Below are experts of layer 8 (counted from 0) of a mixture-of-experts language model. Rows are named router (the router's row for the expert), down (a neuron's output weights, with its number) and show model dimensions 0-159. Each number is 128 + 32 x the weight over its row's rms, rounded and kept within 0 to 255. Numbers have three digits each.
After each expert's rows: a language model's description of what the expert responds to. This comes from a sample of Wikipedia text that the model never trained on.

# expert 5
router:133106142123169175191125132140106189125135146168139154139084093130068113074136084159168128136105088132189113153129129140077136100083178098117132142159098108168115089115156118150147133122162122176093075192124116177125143115141116057180173060165162138116153110184099122149176117128151165185151114133092141097062123164186102085165136128102185153106100069150186140105138117097135139139165123115101054091135082156152166146181085147142086140131089135150089149102084136105177148135096151
down0:173106190129138173123087103094139117196116102111114092149142166186117191157166114143156145126082103132135110121117132160109131124102106145094149169066148135156154131149149151146117107155119124156170162156185172222187078141134123110160107146151103080135092118105182148159189077095124127155129060146125128037151127089098170121072145205118113126130133141133116138121112074179147172136119131102098081152105183124165109122153106156169180064163154176069134155125113118156128096123133100
down1:136148108115087171172166083109072083076140128069120118155161142071156104149110091150083114101175117053082084116093160121103116107174116151078179124226112106138097098105177130123169137095157094138092113129097154114148125139112116125112140087138093132089146070144103101155132160080129089158110103167106132136089076136194103162176159110138189165076160094140136129124161131173099182147148168154078154185122103128096129143174123176057109165148146141138147122082178121110146145123116155
down2:105143162122151104131104118090199112101113105067075060147144108103126143135099141150148050171123117076087099137165147089161116140113177147105175131135088113144111112138160133150068141144154072166090153108131126136181129177114178103103115159132073051110126163123092135131107156097120108120119130116133119144111116155139114137104116175095201222015154149178156150155143102117159197201109106098187158146088110118111122145162166132118132121102151152140118113119082156097093117098160118
down3:144073132130132179200084133114077150081102148189124145144024180150081181127102155103118140184098091150086167153101114111159123178192135130155124173119135080139121168137197104179153139101119087126124123101119099113084126116150081180149109136101119144136151175131095105126169112142212087133122041116104140103148101117129100133148184093106115151168115150141075140113138144089123089162218118150121104110108162173101140160102134076138150116114112094121118115086068114138155149123133125
Auxiliary verbs and light function words after a subject or comma, such as was, is, as, were, with, been, by.

# expert 19
router:152105124196170138151099085142176156113122113137125155073138156167167127149170131066089143089074141114124140098053132166144078079143132146117155118077122152122101114095102125112171152152088116091154154097100182116124137137157162129111103184169090091167182105093137098117148173162177098087135105155074164144145098124032144058123092104137159109103106117140108149120101091150108066166154155121136098137111174180097091128173136087108168191116131112139116184135173117147105194110177111
down0:090080187190084142083137119171121106126123142139173124115136111087094169117106080122107037105124118120109133126183184135116103103145129088162107116139161133179105179169054160128121160200197068144147140120112203198112109119136116088111114125208180085103082099173102097144097135124131116122107111123122114108126193130157109125130145123146145192158102172109104131139091139113101165105119167137159114160156141104109158141095144143100098134210163104152164108152176167157156163163153135
down1:155099104155119104091155063116141113118127110130173114145146149066067124150170079118141075081134144085193155142137144101110194104073147153102136118142139111065168099154077080132150098152091132116094105140094162129104160098069107049149107082102159152112099138105118071107096154100077157147083142171070185121117116121124127086128045130119136138091175132144169128110148091159107168148087143134112070131126138098141105155152077163089110158126158138119092136047145154146201097146111113
down2:094122039186114118177164107081177131076115160176170107099088119132161127083141125110099181188146158116150125174160090126197161164176131122133079143174142100127141098128176107161107178106104099148169131054099145130106114162146110133076087187111147143138168180155121169187139096101143172106141127147129060167128153124133105122175152121145160146090103137135149088148119147126195112117097138133169145139163161145074078140106155162169138170103150108105145103142125170181069124121089172
down3:113102138127123114108136151135168096076095153124163223176104108101116136120168165151164107180117133128136190112192142109165167130099160125082108121128100174096111154132131116152085088128135126176175090157112127121140159071132174120136160118130147185140114103107123131096115143150157122196097103144131114143166104123165110059126150116153221174146185126081156181158100078142155184092130127140106057080155177087124106092102118094110132172136169155098066103115091085169152118195099115
Word-start or inner fragments like or, f, th, par, bor inside ordinary words, e.g. horses, honor, Harbor, Government, Corvette.

# expert 3
router:147157106126111131154120138165171134136108147178131089094163140121178099157162064163085119113113150059089080140102191173115156163163129121142131057181139170086167181161107143121141180128144131117112132144155139148169089123154082157088097134119090145160084101085094090110198136133148121100097135117167099189109161158081148162076088143177138135147112150150140081151170141183170086118105098194143110157083094134102098112082116149139101171160123114146077084156208142102098132155171136
down0:118095158123157091152142154203154137097169158112123127135162067145085103151096101166137107160153173127065165114157133172116160098184179143098107108141043156240143132109119168084069093202093108108105110108124176119110087127078071089155108174119129095125137145147081071111143156105105110125119117109105173126111113158143134181107129153119153108156121117113120168146164072092186103103131173154087107158142150140158185115154148130156090125098093167122128116143212131110135147109143097
down1:157115086136140094175140162137118196138115190182155052129124163184129143144087109128139053100124151118086127163139129096156098125139141102159126125134121114112083126162159091141158101147136120152098175171174138183114162128119110116133092149127114156120079123081116101075124075022078122127142127168171124139118130132117093134170134148112102094047060126118172154141142185085174117134083083090111131134118094134118141144091134167203215127108171127113091106120200103126153093127125124
down2:125152158125154182104125121105085135152089130141113131138163106117127164127122087153167106122111117108134119146084097089088182106093082153172167125077222118096089095137097130109160131177078176136069145119194078110141184151086185132128141096185178073131104137121116167125139119134128131115103151151170154120068134105148086110204111200121112075082107151079131195073149086068123136182091151121158112164179085121118105136157082111080133132125147072132142149117084156135145150131138137
down3:187095100176149083094146115099037153140128132186083157117166159153061069103124076116146097152134175162160119077122091163128141108101127142149120169092071093149064134105141153102158118142150139161103134165148106119123123158092152160153097136162105098171118110134150215156161107113098108129136108119166103186133122200161186215092103138126067160113139137178146168145126089080151112160108107099106083104130108147082119140162160112156155115112140102115116119121087094152100075073106163
Word-internal pieces, mostly er (S-er-pentes, gen-er-al, togeth-er), plus whole words like part, label, and role nouns such as president, coach, father.

# expert 31
router:144079139151102110107118161099086133082113173139141180168089149166070148094065104150212116109078110143211151094114163095137125130099114137104082103080111085129144122046106140136083125167157151088167068155089125069116175154146095141156104114114138137166153161122093119144104159137183162137083149118141113187154092146090096164174108127135061100144148209183163135122093096143132172120116105092107126121143119084120140128109124149141107112111134125093194160103102146116144114063079158
down0:145078125171083182160132149064075127131130168105111139114163134176149166161134137098074143161112146090173166168103127146135176141123144111117216225106162139160096133176113150155086053098135155128168141144110148164156147123156121093105139106131142110127110125113096160098122121165116109113118174154139166097123191156149102183136130126174090140093114138101081134105113166039094114208111167159161127169141073129103159146127151141199150106117112128173099154091130129169133078160071111
down1:112137131104197177103200089106169155132151115123122100140132126072069122148117132109131113117145150123112161146124130106173141082063182147138173195185178162150115084171186145112131148160201141090156135145143125170180135134096115111115131115059103119125134132165127081099147119115150116119094133117119196126105141184104119159099147169077117159069148139082132149174157145092156202141109140154121196131109165127131122153123135123068125156145181216120142108165167124124202120184149133
down2:143133091107068138084110163118164107128122161103164112147182128113221157196150143113089099103114193125153139119132116167113088147115146143096127166129124125117053081129073101147061152159139123110083078119128165077091113139067159148152116133121140078122134143099129138170152151162161109125156062131144177173076152143068104052111083131144134142059112186066171096092122108158139177138134148169145127133093160129123112132170172145154083150158155086142103192097107124171131109103138130
down3:142119079106127065095149159146186104112132143169109145130128129130114084090084140102099098096197173170165143177072104131077145183092157130156096036094097130166115160137174122105099126134103133154082178092119138139084109127139057123148126148171148098101117151134128089117096118137102160128128144107122162132174070139081113155145131109165144142099110111100117119120136145175092070155134125151123116159168132172128133118179148048169162078154117038130129087116149078096118108099212186
Spaced pipe separators between table cells, mainly after header names or values, plus semicolons, arrows, bullets and slashes.

# expert 16
router:153111097099108197127095157100089142074063138082121183138105180149084176118161148123104080173160172136133107120159177121121113161081099085116063134073080129086153124126114122148129164118151129054113079098165160191171120154161048131144143173106108153103055119161176121154096092122108139131140103105103100146071127130163160152122103130132122131102180126083134080164139058123181132159093127139102131194104096140104139122133170173118090159142140150137091167126097117153158152083169110
down0:132175158151096174068100134212137111091187117116086137120083155101084082053117123129180151132131065176105126171101155096132120090140124107154121129156112130124127135146138139088134139070121157082151143100139115108171123089110131141160143096130134121087110151118135162108117122109119139142059184139085113064157066117128129131088188109119141132186067128166168146140168144148123119063191107139163175121103059151091072100122140102091155113097083094167148156136150114095110209095168163
down1:109085060143142116120178149139159168184069099191068133081094102108104135090121104112130138147150121161146117124089114134081141103194138175120102133121146139118122155134110118146119123128097160143107100201083111170187094133049134145108098117106115032152144118133165153153124120117128077192148190112138148153150100185102154130120081134168158104100143084209142142128130094136189191189141129114127134108106133126115152105116096124211148158156161130107111135144084078108087081141088143
down2:050141053181102182140120137127096124092170099094113118070103104083139157143124127113105114180110145158128143144093099105171092129126125131190124164151137117141051127125106165166081134159122133140152117166092130124161106099143179171182050112038109164096081133102148124140156156177116112131109133133112186073154143149135079123158136119161092169153114076129087129100135164157061146126135180152151078107076085102136126137148109102159091110092128176123078126120127123140089180157054154
down3:054181117152157108134141132146131161096123162178129170136131079180117083082134157160129095126189078164114129110166139099086093177153104140168158167128113075157157124139107152084065173133082114139170060143150138117168083151171148150112130151085121126163086171101125118129137161122137162154125124110097156115127176098188138088174184164086149130107096132133115130169119074173129140155132159148137073172147140187173172142093154102135167144174073136165118124156120111117231130183114150
Number tokens in stats, scores and dates, especially century prefixes like 19 and 18, plus spelled numbers three, four, five.

# expert 4
router:183143165120158082141116189131128134163121127098132187099119145123158183153074140144180153135138138131100140085126070114113143133169123116184090156085162155106124093150140140167173117138138183078163122194157154130190100117104142116134141102139149179160129114093125155096163091122081094122116115066185115077126096159044146157216097160152092120120178122101093142113144097164143126192148171101104090099144160119120168181110134161138117152092089135088125185071094160094127064128112151
down0:161087165206120160128101138145108122112117121132104127106129141165077165148133083174110122104157145077101117115099152138145133145123092097146057162156110112173150131125142064183123085180125148098100167138127110135157102159105151125141114126140136127143160107195107067111175198107093082117131141135105126190053136142098139075123131093139104080064092084092130106105143079155126093119157128146126105116121230106078119067185111093186158185083126124108094119121114140144149093069144072
down1:106158123185090123156146195121124122172167066119120130141104087154177130152125144120087093124144151122125158165171099196062065188145081079155126112080087130102099164145147103116131124064081204115135149163125111139135099114149122119133158170142164136131138156126141177104168118099107070201142137112103118107106138110161133119074116125126135048164116118137106084173118107135057120122155134170159056138110146206151168120111148119087160107139127074152096151195128069096147139099128147
down2:141119146168170168139194117103106047084101163093117138122071162116095089078102069135135136185148113119163073197163171144110107157111107099115149129138099205129135134143136127199139142118084113160109110091117166083103102118142196160130124177119112135185139128123120164221128149181162107073081129138136069154095078095102108111153104147129057124056127144137127093142091109113112098109136133152145165139134169109123130126118150119104103097100152141119118066155129169090136098113049136
down3:135189126173127112168090161162100138109110128112139097132185130097093065154125143054117122151098073080108144139124126106145122107128150084150141052071089162115174175148140131079060103200188140177091142158141116134112125069145117132078138107164115120138147120096115164132139148092140140121145043146156083146128128102191134146168143152230125099059128186108140118098192160150141104093111074138113172084175126115111106164119102128106150116103137153106104105143092092100118151163136143
Adjective endings al, ic, ian, ical completing words, adjectives like American, National, political, and colons after infobox field names.

# expert 30
router:162160030126099116167118105145070132105090162108120173124141163065111155059146184171127149125091151152175127158138142128119129111126130123154125119088100127158107081131168096127152127067162108160110156110136138080127110124129077049137130120122167147058142144179115133103181110150136141157065113128151109106075103079095112101089146107118129124135160169175126146131118131114131076101145104106207107105220105156134147211150094106165117136121126140103060172164102130130150096070082161
down0:129134146154074088162143168157094150098174121071192143104193126124179143133144166075120110107132172111137132128136112159077110106122091154096152096127127134128082093132091075131113187122085128141120089143144182181160160137121112110154198143132197129110162063149089137109098138128098041175134107098175115155075191117124063099172166107128133123132204165144158132123123140097159160194145105176083140150120171103130149137135142093097130146122123107152147137146148119173140081122130222
down1:123162155189138127148092111186083108104096158124148134191122118065119169143116078130115164168060098197121166114152127152121143090147146133137120108095151116166118074126116089140138160122123118200070112113116117103147075097140162133127159090131155118116157134123091091104171116175181134111141109119138092166119110119091091135152039089123202134233100167089143097115166107144160118141097136162093150069133157160115056128132158085080093120144097127116065140110148129190135147141161168
down2:151153141105077144158104117138123164178116133109124106128124102146066131107167122090135192098096097058078115074152164147091208164194122111131065137108139126120079128130173170071165176135101098123093126104106129139113171147168119171107110180146136130107157133140110170104124137114091129137128134113137113176175116101167110134106122071163228082065135123134130102093070162134162103164052126095125138136155097126164173125160103176152130101165130086054102125186142175125139106153158128
down3:113182132122153138149144104120116087096048178137099139180122130116174155161129086117174109122165121110115105154089086138067112081132121157119150097160111095094119158153136170124081133163102148097085129153198162098078155148093129101127151111143108127156133128119120173073091138130198116119107068119139114086120133140149075161183059126090106173000111065136109113116111128157130104150063113094103129116137110159131109143138137194149109133135181122133138185115152152154167137175100116
Verb inflection endings ed, ing, es completing verbs (christen-ed, perform-ing, establish-es), plus common past verbs like used, took, named, known.

# expert 9
router:107165141143137151162123111154070133081125171109150119140101153098140149111169180165121085158118138124121136071160132050108165116077144161190089164126136137106150148165136162163158149129113099154180092140153105120144137175128140163126116180155102120106108174145058129123067102137151164166092165155172124125155114113168158138108167131082059140106130157073145144155082055193133179143104225077121104204136118121102155120108138153164206139097110165156142106099133125173115145157159104
down0:062150153170119179164198104113133138115124153078088185126145168093143101107201115148043118186126170128083091048141119112160180102143124126126140101157101093128097138179154062128146119129109138141160135115119102074105093143165091155162116147125107105111177125078140146094139152142105097129154129129197094153089099092159080155119126083130077074197162126139153170197156081157157085090138106115171118137080109141090107166104144128141145129140131150163101151129134196148152148088107117
down1:103119109200048103108156092136075123158175164137137102184139111063159098162119183161192144139089164123166083046160140129139130064114153090115114116077133146107101155078109146171171094104166090097138084083114126103116131088130179153178160102167156171120105103142122147092096070094151118115096127107126149168120113126116107117164163123147203188164133119138089069106125134088161130161132112116080138166117118162152150097141120094152113085147109151132077164084099112124128125199084117
down2:107159104072145159173163161086112113125091125144118147092126090154151152113149151134124073162180122084076115097109082088149160184127182177110191129140128097123154076158137096087116168156136020078111111079119121117098079145073110158106121171117079151090151122137158179142158120109137124119118158150145050121113104139140126120110120125084123082086158146115103164110141100036085087128179151147153160069111165169147120132097064175117117121118113114133095104159142107118167147114066090
down3:214077163102110133207102130187168118146130133110137130124164101089096154121170097147180109103136171145197136123076183094118124124102095159109114168148094099107122083149123146135119131135121091129123129081113106162142093079111165115127058077126033122071106102156143162141186086110168120109165097089161082119087149137043180143076160135137119180119151116146139084148126110102068140104143147127134119100163160140110125074170119109075135167131146088110107148155075170113127120166116162
A bare space token after function words like the, a, his, and, in running prose, just before the next word starts.

# expert 10
router:150118156111144125185165159131088094101142105115067122111120177089179133096180200121165093106109104127126096202149109061174092146133117116094114103137100117160135128138122178139127131136124101168160139135161133072129169150186154158215123136081143123116054098119096128152086142167101132196136134140166120175136170158120106181164126089141099143139139168090154109113190196128139143134112184160111072125119137161183122096159152095127148084152105101069134127156126107094095107113045095
down0:172081191144143133060117106169122112111167141167143090114134178126123187162155125188123143115083134096171098138156120137138100168133141103113148157085114185089090178162115156191168092148171048144140169157110162108123117183146136095124125165096149126093107131140114113093191108173120084085096088126096156155166131116092119098092164107106160059087174156130187135160122178054119124139111158119144083103162097108094123046098157133140118072124125114117154145136158168153155160136085158
down1:146156100126086079123141137193093158163107218139123108150162132092104115154136137132172132137088105171173115117121072150105136127159058081132148165112181139111103151128085121185155105134125151170068140163132100117140144127117137158158115153162139110131138113175126146142117030170162133142111120103149132101125136119211099103142168113157131161117142120147125165179108057103137140174154144121132147143134127152024137167106070127125128143146108142143197078148119180078092103078220138
down2:177134131100144161131117116133142151163123096166125075138112133062195088095143152133140101127135170146110086097177164129183125175155102127152107153128089172114144111124117169133097160100166108172075136111143101162142177135060173081119134155067131116152099144134164127136116115122148110091129155225150143134088125119150133105125150108139132109035129055168159106072094172070173146154134157101082108167134141129195129133096111180080126176076092134143083133062132182144103093099110100
down3:103112106174125157147092152145170166129124124094107101149126119110179162174086125087057135105136135110126165157136163148139118122118123112150112158116118121178097111135131084145132167101177185097045123135155150094147144087161100110160060134166160155099167129084172134093080158114072165134125142085101099122122116164082124073122129118132113121255124086115102056150128091239157106096136091163116135106173100128101176138115147102120111160101087156131099093082154102155119125139146166
Single capital letters opening abbreviations or capitalized words, often in tables, e.g. T of TD and TKO, I of ITA, C of CA10.

# expert 27
router:093170122110120093120135103093117076112180125118139151105128073143132156159109085115146133143132114177142124184144154154148136150081152082140149147100082220113120090148096119098152093189089118119114159079129136165111089072129134130129143086176156149148142115068118133093044070156155123161153121185188185128139138149109081114139132120130117095181166122180130111165136077140085145168114170083106132077095145113169147094141073124104129120115200090126155179184096171090082169078114125
down0:137089134158131184200153149128123138119104186111168141129101245121111090141093095110161093126186100095096076173156163129171089102138113151117159121154118131141145175137145107130118179115081121096128188102067111195172133099103102085129136124117115170088157189077164176128160139141133105110116120106103126151169144147095140113099147103099156131071125075113091121124151188118149103093115126146116138147076100150153137153107104073162157100095089064133120136092133092224174136162099143
down1:136154115170112118120166109096087123233130115113140162111119071145084119108106119152146088170076124108103143103167145063166149119108170134097140151142111155118132158155117166175103132185076145142097132147165201132152109114138196165100133149127174121137065158099017127181107121121143113135148095110112128201110116115168144131076152144089177116115120168125188073132135152122077112110143088090142132137049123104122139089155128168077154177110133164111096128153050098145122122110148139
down2:167150135125164102124123101113137154097155122148131121045176138188138121136127091107148100101177141140090113047153149152120099158137143138124128152085115123117107117156043077122109138121163177126073136099094145127156091104144164125178132070104132133140160110144161120135155165101183108125166114099186184172089108186150114163169155095173132097133139133116153175103173124111213193064150114116174100153085115095186189083101147120132107109136217126129147118154116108125112148064114162
down3:178102153147123113130088151144126161085123164170167178183093121115157122128159150123132119118129147144116149101153114145106150194112116123115127125105064135133124118052116104151138066111185157142166139088157207103111124150139171103168152104151164146149171132139181074124067166144187162098097065068166101092130147163163135145165155095132117161132138065079096103159107092170130189131153163134102153153128168140139131166147125106139076142120151092172118196105129107213188154178170142
Consonant pieces like b, d, ll, ck inside compounds and names, e.g. quarter-b-ack, har-b-our, Hunting-d-on, h-all, Ch-all-enge.

# expert 14
router:089140042110124160092140074080100151160117130111149122091122082134121074088132130145132143128110159113086125079105140059136143142105137148109113090120110105128123180120155145162137113138119134127099148116077056132042156131156167118163170121108131102145116127142163135075108128107193115139185187131096127089119113174143189091075101112059119230145106105132062160107139142104099099092100139123139191140151109140065063125156117106124101091128110155135104093177133086128087174141183159
down0:117161077113159100124140096036136134159090159136142075084124178104105140091069165140110148143073131135093114113161192163131186142098102095122111130067103166137206118095126143114107175116164125124138159135107085168087136088111180108161111149127105088088121115099127148137117155117158112086122148113088142146140155159163146127139108115113089140098070124169107128076095155068073126097124088184169107124149101083119125184108124105078152096120158114117101056223109122140135199099123081
down1:131072069183098136101187107173149138219116081158158115124145148122082123125057092131107129191147101080099115166178210106131190155131163107078115101119144088194095176096095117174123146142098178115138121132152086155186105089090131130120123142151089129105153137107120121174072139164142113111166088093137134173138149105126161104136140140158190193164107152141130115130109132146137127071096155158079152098138095209130113121093106141126115154087146174143140111142148136091107111190097129
down2:100145117089105146126123149168114192124171117184210120170139089159096127146070157115145130160138122138081154105145150121162100132102129157195096191104147088100092095100159135061122133152170124128161131095119113087148137143151142068104172105174116151065107114166112130116118079154184142115080097099163112109153151120086163146116097155167109100116090050165113087103118154128157120178095208139104147101144124120081152150124110079134121160122180102119175151094099153065090167145046139
down3:130128120127113146147165099113102021119134091106105084142179097120145178100130073111094117130106193165185106106119180207115113126119153148086117132122161112127102101143146139178122131139124123142156133165090101106090118138209118094096155127149136112157104174126137110098148093201134118115136157158154125127136116130127092040127138156089178182168110053136156101141082170163110108167188121139142141142126148116083138084144113035093104097132150106107130096196129175107060133079137116
First lowercase piece of a word after a space, e.g. le(aving), ex(ercising), dis, mo(ney), ma, h.

# expert 18
router:131093168132160115079166103138165135194107174093048104137165126146149135154110166080151137102180129122144138151094143157148175133108134138057096117099123138187120149156118066141086146120121169120094103130171147097124199095128151087129163100159106143141156141153151150154135111097106030110188155153151090145115167122150163192100092147113155136139160129178090074168109181109189101098135097140061147092149113102101078111052129072136154113122171098157138123141087095086157107152115123
down0:151147149120132141198153119153154039136094153077133183130187141167112106120131102134060146172102119143124133187152167095160173102102154149140144122080105129112056174139126111135118130083127085139056159140087149110102155144143128153099113154159165107117135128130074100148138109114140132147141186117151094148044157167157085048147134128106130132080129166128034149166136169155090160109108127097094092111162101158145134182084117104089108154120083099147116164181114064127134134140113069
down1:119134182094171124071145122125118175087111170063110099129141138021046200060109169123121189119122093104150176156141093154107145127125141122119084145112190154141176135109169149158095187094098074127163120065150148112144091130174138114135130140126137062155152137144171115131119120104133169112172148145112103095103151121138163201088161115115117124147132150136108183116158166126085148100074110152147177105125133140091097151130202124124156140106119082094129082124125184103163127172095135
down2:094094085137204134127144064118087125132124151143083182111155105113115146059099137082187164102114105161168139114163149140145115076151147080124129139116124213173107136114142116155166099126090082161140141155149135130128119120105130103122148078177072124104090153158120184140131153127094104133113147066044133089108171088174107092130131137139097097161065123100168125138084176120173085083106188074179129129151161084149173146126199090133093178120094116140136144179151108111086125140099158
down3:109152133123174155079137122225188139112128135152038117110100066120159118182113132171081094171148094119072157145138129140125097130160111167154121158162069097131101125130108093133104131167159140095156148148134184091141111124106115071067094168083137151120116116097074086109174112080141169081097095191098148142125150128065184167082108144095124165129143150067154098137095110119100132097122154120116112122145100085155073080124081108134057168133133123168070141133099091159121128160121150
Single vowel or vowel-cluster pieces (e, o, ie, ö, ø) early inside names and words, e.g. G-e-offrey, G-e-orgia, He-e Haw, V-ie-w.

# expert 12
router:104123089156107208133096107082179168111144121152150085136081107134145111149137130104153098090110064055156157101109059132171130158162137150119147166183136114145116099116131130117165140034124121139140065154126133181104160173113079150125094097134134173111134095106159162119121153093158090057164198133098104119170097116143121139128135126123069136115121066060178189130146124162158123075138164104197173124104102111174169091113104167150135170146102124137173158103138154123088098155161129
down0:189143136159099136167116146124170113162113110200088140092140120126150112149165140165099179132090090139157106136150115113115133123146119096096124110111079148129167255141165149151123147108095142161126134150145120117159133145115107108139163113136114134119126105085087179102125033109152107093095146127083173126171122149183127143167148087108115058169125112182151098167092104128125101128114114113086179115142076160091133140129100105129119142094118135131198203141186166114096195068156127
down1:129156183149080072127134081079152139125092154139106134157164141110154113106112169150112150156134093110053134094151098111157108142187182148069121151088083129165109091139105171097120114117150131155155136085126119130114162113122146144099148133137108182134127084134152085125103110065067113188097137125101085137145198088097081158131133104171153104140103114116205102157221197102110146087117117124127118179083169080119109063139130144065107177131135158122083136071157184135109145167105147
down2:161154139163122145110133085146142184152082162195154136140134181057119094148181103119129096125150170089099141147116137121138125117142075164111149121140094094113165169118095162095122121183130162164137184134094088173130089108160163126168068159124121187085123176131134142142208115112138155124195079082098126079115098091207158187130109132145124101161109083073160173148141119098127195128096114124128129095112175113153151097087140117140140071070161186104165155128124158162089154141160102
down3:203162102133089103100157156092096090145151108178089150088105134142131134146088088194130128122124124098177108140147081108143139125108051115139083104151113225127129153142085121116154109134086126081116126127127057135137142138148170088102153077083127124147156139152106083160050069111193135094117119139110145118134180102152096102085160125110156105135164141120105146100136065162131161148112146109045057139153147143095138154130127108090140143137160133158181148176157132147091191139146213
Word-opening prefix pieces after a space, like re, de, pro, con, un, inter, plus opening quotes and brackets: re-sponse, pro-blems, de-fendant.

# expert 26
router:070128185106119107140154146189090076081058196123162113182168124120127142105098116094082124187152139124089103112135126141141110145105138186175184082136065080116132098135154125115088128122180090168121140175113098133108120112065127151106128131152144168160122147159155125175107121119110168137148071155102111114101139112133168127103142094189148074024125188082190138139100158125123184189088136088123121127135151134153089123100187149163112093128119113157151150109126152167131091189103129
down0:136130110171098147161091158154104134114138077123088104120134110178148096167159129110064122088117119141149148128168142187165155083089123145153113139144052112101149091102101104133140063120197208084155194111124172126155125075131174166160139123106107086135188187110161130171074144142187152127135117088086142112129177084128156168096133133144123122134093107096119118137194097126165154180144066185181171067118090140120096117164099114121147140090114104124114123123149152147154165149151049
down1:093101196113131110090112144134156146123061178167104078125158167133109098128050107123163104128156084151162098119108137136182148114106154111181151090097110082154110118058148175177170181097172133175085072148120096125161072111145192139098135099133097145083137083164118105116115085135101113182122091133135158100071174100099116146114132182133118121142140142151176168125135162089073165113078105171076117153141099089114172109141106159192107126095110109157168085105137143135083100137190115
down2:142143173132094108171124194143129146071152141139116104148141121094104123141156153148113132185147122117163135141142119088117116127138153170119094096063134095098131122140071157168165170102168096149160146112117123143107159136103150065048139223089161092090109118093121097057135072103198172079145122136157099142108126148134100129130151117130068181121155108098111107164184205121140112102148096141121060136106167158164169146050105096160085186098127108167096131077141170134086114115130122
down3:134120188155169160135125106145187120132040138092145067112116123162123176149122081176176154129060113107183105141196097126166189115091197178108180069094121099117152166144151162091119151144148138126111130071172072140164099104113133101143139133152104154069112140142134162141113155139166076190098146151135111148153115125141114093162084130156138199105078155149081186129145113104130144127103142073190125053135150137135136165150135114100115105140127143163107142178165145143144139131116060
Full stops ending sentences, closing brackets with periods, and == heading markers like ==Career==.

# expert 2
router:139128143110148114136152150136146095136117032151163108164086099097116096175109148145100163121102174147127107171091159082138105125127111087127191182140147113152112121086123102119161086120097086068150166150164093127219152129104156176088142132170093087089115107061126157153145135111081073073111196134147211100159116077122116089111115158145076096149100093157098165114118112200106085153171107169161127156141130110155094145101104108107076151137146170182172095105132121108123130166104131
down0:155096137166180063136148107080102132164094164091135147153156103151090094133157112164126109113163187180145142129192134182174102124149130111152183140137134129114101166150086119144114182082107106145098149095105186109168092137114161151097120156090153138092147063105128130133156093093126123146083103101118173149071111113142141114151175137173142132130171162143160166105144105114142172164089161124223168144133095079109106111141135052109116144137203133122122121182173071039132135114086085
down1:119133110101162141139117099110185120127084132157066178090128141116103151134154194080139199106051181114117134128104161145127192136216124133139190123155102156116147124092119111159176135146131094127121110119138057088111101131122111150106201142153131153101118123159106126139151150125117137088072118128107158132119139157154090093142096183101135139097158140184067088129180146125108047114095109156121096168154147124121180162140124087071151136130084108139069178092153067046104158132147097
down2:094176092105135109097197146135164164116084084159149124141155154148087114142122116125111121151189065122131044151148084096152137102116124077139146123090087123048190176169184112146162151140067132129100157098127137124166120124105113144136130154098100132140103127138101163145103146151140140114126086100090156067160193144158143134164069111183150172084142113112167105099170160071143093194122114151152138126058123043149135136162115122114130114112109113117049150110057134148117071126118125
down3:046154032144112157062139160112115123090161110085131107154161020165170125156172122113130135150112133032143150119114067132172105112075104146129131124121110135082101084141130112092090135091095136106197113120100088130149090129127170072164086116165138132134145135129141137104112176139126124121147157093092138146106122166106097163143069167112170143160140162103093137135191141163128128159100137108129135117101106149100169091127228128069090156169107102119115108118095130108139108163178163
Early consonant pieces right after a prefix or opening letters of a word, e.g. dis-p-roven, a-cc-usation, out-p-itched, De-vel-opment.

# expert 28
router:167179086138128119151204201121113130092100158110152130166092180091131165096082122176135118086138138136121109124131119107114136111055094198138123119151147129101166107140149099137088097148178154103117108173091099112093134108141115100117098041156140134062074131161091134083093163111119156076085114167156083165101166159113128161128143091065145157065110196152208144151102164149109168136093126156149083142135122155162115161146139118095111118117112171091110172113099140137144062165086097
down0:131122140124132138098139148069071144162091173118109098112123093083160135113156161111136157125093193130113191126048026095135149137170153127154132128169174121089143124138074120142176163121065118135094107090113165148122141173147099142114091194148093196154117161093139145186108153071089114106097185113132097160162173126171124167107092064156108158065062095149096081158140143119146113099148148137075182152123184123136131144169163113134130101124119141142129185158144098143114144159142108
down1:078146064102089097112126174126098136122084074137113161094134116109102089178066152155122066106092109104123162130193142157186144103091091165118106140124068147124134134120132106135110119190148136150128081114105152091157120109145192112104140137149158119093109155114124076128134175060083144113108081143151158059140101147086166138105136176112129154163115093065155113189132137072176167146143110106087153173059092139189166116109090145147107178160115143064137148132139166102167142123197127
down2:082146173104147093180105187091130173136095111094135150104135150140133157124129096142104180119097145138120146157073166187135103152179134134103117186158134130111187106092192184055143196135201148161065133102133068141119141084126127143140095095088186119178141153108106119096164143091151141115119121124110145187169155089155147135104119193131136139190081176183151152180108117106166105175134154159128124115135137171174136170128133140146128095131122084130092133096137145084045140121099169
down3:076137099158141140154115095118156067151146139059094203130185192160131141122120086122123071119079142143137156077153163200141140136111138142107091068117134154106128101161149111128107101105074181180179151121101113145098148084162138090136156071133129111122177126122135164125163160137155200165143057204148172108078160093140122146107151150121161116067092123197153147149168104137113185161113112125125144129144160116108126119132148149106119167187142184203114145109111087138092113137086113
Determiners and pronouns such as the, this, his, which, plus dash bullets starting list items under headings like In popular culture.